Experts of a small language model.
Size: 14 layers, width 256, vocabulary 32768.
Experts: 4 picks a token, a softmax router.
Training: a variant of Adam for the experts, 502M tokens, 7660 steps.
Below are experts of layer 9 (counted from 0) of a mixture-of-experts language model. Rows are named gate (a neuron's input weights, with its number), up (a neuron's input weights, with its number), down (a neuron's output weights, with its number) and show model dimensions 0-255. Each number is 200 + 40 x the weight over its row's rms, rounded and kept within 0 to 999.
Before each expert's rows: a language model's description of what the expert responds to. This comes from a sample of Wikipedia text that the model never trained on.

# expert 7
What it handles: Place/time prepositions. Prepositions of place and time, mostly in, also on, at, during, after, often sentence-initial as in "On 2 February" or "in which".
gate4,184,219,252,204,152,171,280,239,153,213,130,211,214,120,250,212,239,175,202,206,150,167,216,202,192,229,279,272,166,157,214,228,177,185,228,223,233,232,181,179,210,184,201,223,187,130,161,189,239,180,228,167,197,186,245,208,246,214,194,265,244,274,209,193,215,280,276,247,193,191,194,188,210,213,188,109,230,220,261,198,128,133,169,194,246,164,200,287,189,252,232,234,203,169,253,242,248,191,220,190,217,182,172,190,183,238,124,190,211,181,165,199,238,237,288,189,187,161,161,201,171,158,225,119,303,194,180,203,287,219,192,145,203,170,172,216,227,199,190,241,196,203,223,210,211,160,193,178,199,231,284,233,204,221,233,236,227,236,175,176,263,172,176,242,217,181,200,189,156,208,215,121,118,133,245,272,263,205,207,167,224,197,140,100,197,189,209,195,164,153,164,169,241,307,170,170,109,217,150,207,188,209,233,138,220,214,170,178,179,196,201,191,208,180,218,266,167,289,156,226,239,276,237,217,303,149,178,168,173,234,185,227,245,221,177,230,299,182,209,217,186,202,202,232,188,202,230,286,84,236,220,226,210,219,168,245
up4,218,246,134,219,221,193,187,153,261,208,223,191,180,242,135,142,177,234,153,141,240,246,201,196,205,157,140,106,243,152,179,199,214,197,219,134,164,124,166,214,155,193,204,162,268,250,226,201,184,209,227,246,150,171,165,193,166,205,158,164,219,142,169,174,216,145,141,140,209,254,181,218,225,143,197,231,150,227,169,199,189,243,184,291,168,242,224,115,236,169,141,196,214,244,141,180,130,233,163,219,175,209,249,180,180,220,192,210,182,219,226,234,174,158,122,216,192,233,170,211,266,200,179,256,142,178,238,212,195,161,182,241,178,215,202,210,203,193,144,129,265,216,169,189,196,280,202,206,170,223,190,139,214,123,159,145,206,134,169,173,132,230,200,160,135,230,219,137,252,218,155,182,232,252,211,151,163,190,183,170,156,157,261,250,261,178,220,234,232,220,260,237,140,178,197,223,271,157,231,238,208,175,166,200,201,193,228,179,219,179,212,171,198,245,149,160,204,155,205,190,150,135,133,152,108,271,217,224,251,176,196,206,188,159,224,105,127,249,175,144,178,204,182,172,223,214,126,97,264,186,215,206,171,188,209,84
down4,163,215,187,244,178,203,211,153,185,252,280,87,196,237,187,169,182,210,149,185,221,185,179,242,195,158,214,215,234,240,219,217,211,204,250,206,181,154,222,165,262,222,238,142,203,228,201,154,257,212,249,228,192,174,193,189,184,188,231,304,218,191,229,150,279,141,212,201,193,159,225,211,184,167,182,199,168,204,184,173,213,197,148,207,255,176,178,183,267,262,129,208,183,127,209,243,197,217,243,186,115,272,197,182,162,251,213,167,223,214,177,183,230,195,233,220,143,127,167,155,218,190,166,264,233,196,194,220,231,184,157,204,142,177,201,174,260,238,259,157,154,264,207,196,158,165,216,154,195,240,235,220,190,165,191,235,183,160,215,185,235,227,179,218,196,269,235,157,196,201,191,164,192,225,183,237,250,175,200,175,234,201,162,208,218,242,198,204,125,336,312,261,286,173,182,183,205,227,209,210,252,193,81,165,233,197,163,213,261,139,202,249,174,246,255,198,152,169,174,227,186,140,202,92,183,170,189,233,227,231,243,185,128,121,244,148,240,189,227,216,223,238,159,172,154,229,210,56,245,181,164,192,216,175,304,217

# expert 11
What it handles: Temporal/locative prepositions. Prepositions in and on, plus during and throughout, often before years, draft rounds or seasons, as in drafted in 1999, in the 2015 draft.
gate0,234,161,171,192,235,183,154,223,263,172,199,200,171,231,192,216,187,164,181,211,222,227,251,183,188,156,258,140,185,203,276,221,177,199,186,246,224,213,230,218,157,147,284,209,250,254,159,235,162,252,173,205,161,211,182,237,202,167,97,175,200,228,214,201,187,128,201,170,189,131,127,244,259,160,132,189,199,146,251,197,190,187,176,183,239,231,216,205,304,194,171,183,147,175,185,182,39,183,208,157,238,229,280,198,205,171,136,253,212,248,242,256,185,148,217,316,257,188,222,153,218,248,235,266,159,190,174,161,133,200,187,197,183,192,176,275,165,257,125,242,212,214,223,207,185,210,174,270,268,182,186,133,232,120,161,273,240,237,256,168,286,274,182,269,218,216,210,202,247,147,193,200,184,166,176,221,191,233,191,197,216,227,156,247,190,185,185,176,204,167,154,194,131,175,187,235,147,202,199,175,208,185,209,223,168,230,173,220,233,237,182,164,260,199,225,216,205,205,222,198,146,218,235,215,136,236,238,217,200,136,258,196,161,194,271,143,264,203,179,189,174,134,215,199,210,196,102,171,234,208,258,223,259,237,234,128
up0,207,207,317,223,203,209,197,257,228,207,241,195,144,309,237,273,74,275,218,213,173,204,98,223,166,109,251,202,163,285,173,192,270,230,138,209,198,158,232,221,180,218,223,219,226,260,226,154,185,202,190,274,267,274,144,189,165,182,154,156,141,194,204,240,210,157,146,183,220,248,221,145,231,218,234,157,197,149,153,185,201,185,155,168,230,176,150,191,243,160,141,235,214,242,156,181,184,213,182,203,256,139,277,205,245,226,217,196,254,155,142,184,212,154,235,150,152,95,164,214,193,242,212,206,185,218,178,246,177,171,168,205,303,245,134,194,206,209,206,219,182,231,199,214,232,148,211,125,257,221,173,210,223,200,269,159,163,156,154,121,233,200,219,158,181,213,192,215,192,176,193,226,204,202,247,164,185,154,202,174,184,173,224,178,237,197,194,183,210,134,178,254,156,199,280,212,207,212,240,180,146,194,160,179,173,166,162,256,136,186,252,219,152,180,89,134,144,205,180,221,170,231,175,215,179,221,216,247,148,216,167,196,229,194,206,162,239,283,195,218,206,203,183,202,223,179,255,231,237,111,211,239,220,176,175,219
down0,154,137,253,167,171,125,145,170,176,191,178,233,128,225,163,132,215,246,207,282,178,188,194,313,196,201,147,201,224,211,229,223,152,167,188,226,107,193,162,110,232,216,241,210,218,213,174,165,167,238,176,239,267,275,206,206,193,173,195,207,188,232,219,221,199,226,195,279,197,189,204,162,182,223,193,240,259,203,187,208,303,167,185,257,226,214,225,201,151,197,247,208,183,196,195,239,218,207,89,234,248,283,79,204,154,202,208,206,242,254,189,153,133,204,180,160,202,186,229,264,202,294,274,186,231,219,187,224,251,223,221,196,272,303,180,200,218,252,250,228,194,205,175,219,235,206,220,161,179,265,133,191,181,227,166,251,181,205,200,136,158,258,194,220,165,215,225,189,232,131,209,178,228,224,144,246,178,161,203,165,195,216,174,147,118,182,205,202,216,197,153,107,262,267,200,195,175,231,215,180,179,200,192,152,229,205,219,137,179,152,184,244,203,202,226,273,147,187,188,187,311,196,232,192,209,197,238,122,113,240,206,181,186,238,227,177,201,290,282,222,233,212,199,226,192,203,238,180,164,220,180,187,150,172,253,222

# expert 14
What it handles: Dates and degree years. Month names and day numbers in dates, often in tables, and "in" before a year or field after degrees, e.g. MA in 1669, July 7.
gate0,227,184,250,215,288,216,163,175,186,259,237,172,181,184,187,229,228,156,235,208,246,219,158,211,200,208,197,207,150,235,244,135,201,205,217,164,219,198,267,217,201,182,183,191,213,219,110,179,212,214,200,204,251,197,197,199,181,189,162,173,173,213,242,152,184,189,65,172,162,246,165,263,196,220,229,143,226,220,147,256,197,261,209,232,215,194,232,292,171,226,169,166,172,241,187,166,259,164,181,235,185,261,237,103,236,140,183,228,240,208,253,256,299,121,237,227,165,171,172,158,249,206,146,223,160,224,280,166,95,225,142,164,222,172,142,220,188,189,152,211,214,150,250,145,200,227,271,166,161,243,210,143,226,170,232,253,139,232,256,204,266,264,209,206,213,160,242,232,172,201,179,257,182,226,209,204,214,195,213,139,250,121,212,206,220,217,224,255,183,251,112,202,150,169,167,164,247,224,227,212,202,232,107,194,274,206,167,186,135,227,190,192,253,199,226,261,169,185,121,278,110,224,201,191,171,139,164,187,182,160,185,186,236,217,194,206,185,199,216,220,178,217,137,255,258,220,231,190,233,205,261,257,221,109,221,171
up0,169,194,149,228,220,166,230,131,213,235,169,213,205,213,231,202,162,192,150,200,202,157,153,186,192,112,194,161,153,145,192,218,190,184,188,236,227,232,183,180,229,227,230,210,326,236,204,170,199,146,206,176,153,95,122,205,219,261,200,241,261,227,230,144,232,204,186,167,260,139,174,282,232,220,182,178,228,213,193,258,243,226,219,233,199,255,224,161,160,144,200,228,199,216,123,223,225,190,159,216,118,190,153,172,142,245,216,186,304,173,240,161,275,259,179,190,209,249,160,205,160,215,176,209,215,251,244,221,186,216,180,200,326,157,224,195,246,177,152,184,137,241,203,104,242,216,237,188,170,196,288,130,118,216,255,174,189,186,201,177,167,156,211,292,246,234,139,182,222,192,208,245,181,238,246,225,187,202,174,173,212,175,138,211,197,168,133,193,208,256,163,218,226,175,201,275,205,205,261,261,118,220,199,203,176,156,213,153,211,222,230,248,195,218,156,194,124,242,198,267,230,165,181,289,218,143,215,251,259,204,195,164,196,215,158,176,251,209,202,163,224,267,177,214,177,172,204,245,229,178,173,143,234,149,118,223
down0,170,218,191,249,150,205,215,211,192,195,180,181,227,176,302,129,130,160,218,228,210,228,241,164,212,184,160,149,174,265,135,243,220,210,160,159,92,238,237,228,220,220,158,219,111,160,215,224,198,174,273,201,165,203,148,207,233,254,165,240,164,183,271,177,202,121,245,144,173,194,104,167,256,296,182,201,184,282,183,232,186,214,256,191,220,209,213,227,238,216,262,241,177,247,177,186,243,203,163,249,178,198,211,221,154,165,197,172,169,234,141,251,195,169,226,230,188,183,142,245,206,156,233,152,176,174,235,143,209,219,264,275,223,248,181,219,186,163,247,171,168,143,144,219,267,170,149,199,304,227,205,208,189,202,178,152,246,236,233,163,232,194,244,238,259,229,237,261,217,203,148,207,217,197,196,160,187,204,144,183,184,222,195,206,173,213,228,196,261,149,189,185,251,251,204,163,227,174,147,268,170,192,272,199,182,205,264,195,137,129,209,221,228,115,221,163,194,210,152,212,228,139,256,200,181,74,167,173,170,244,219,198,190,155,215,178,268,177,271,182,270,240,265,206,188,280,187,198,225,171,194,225,223,184,288,181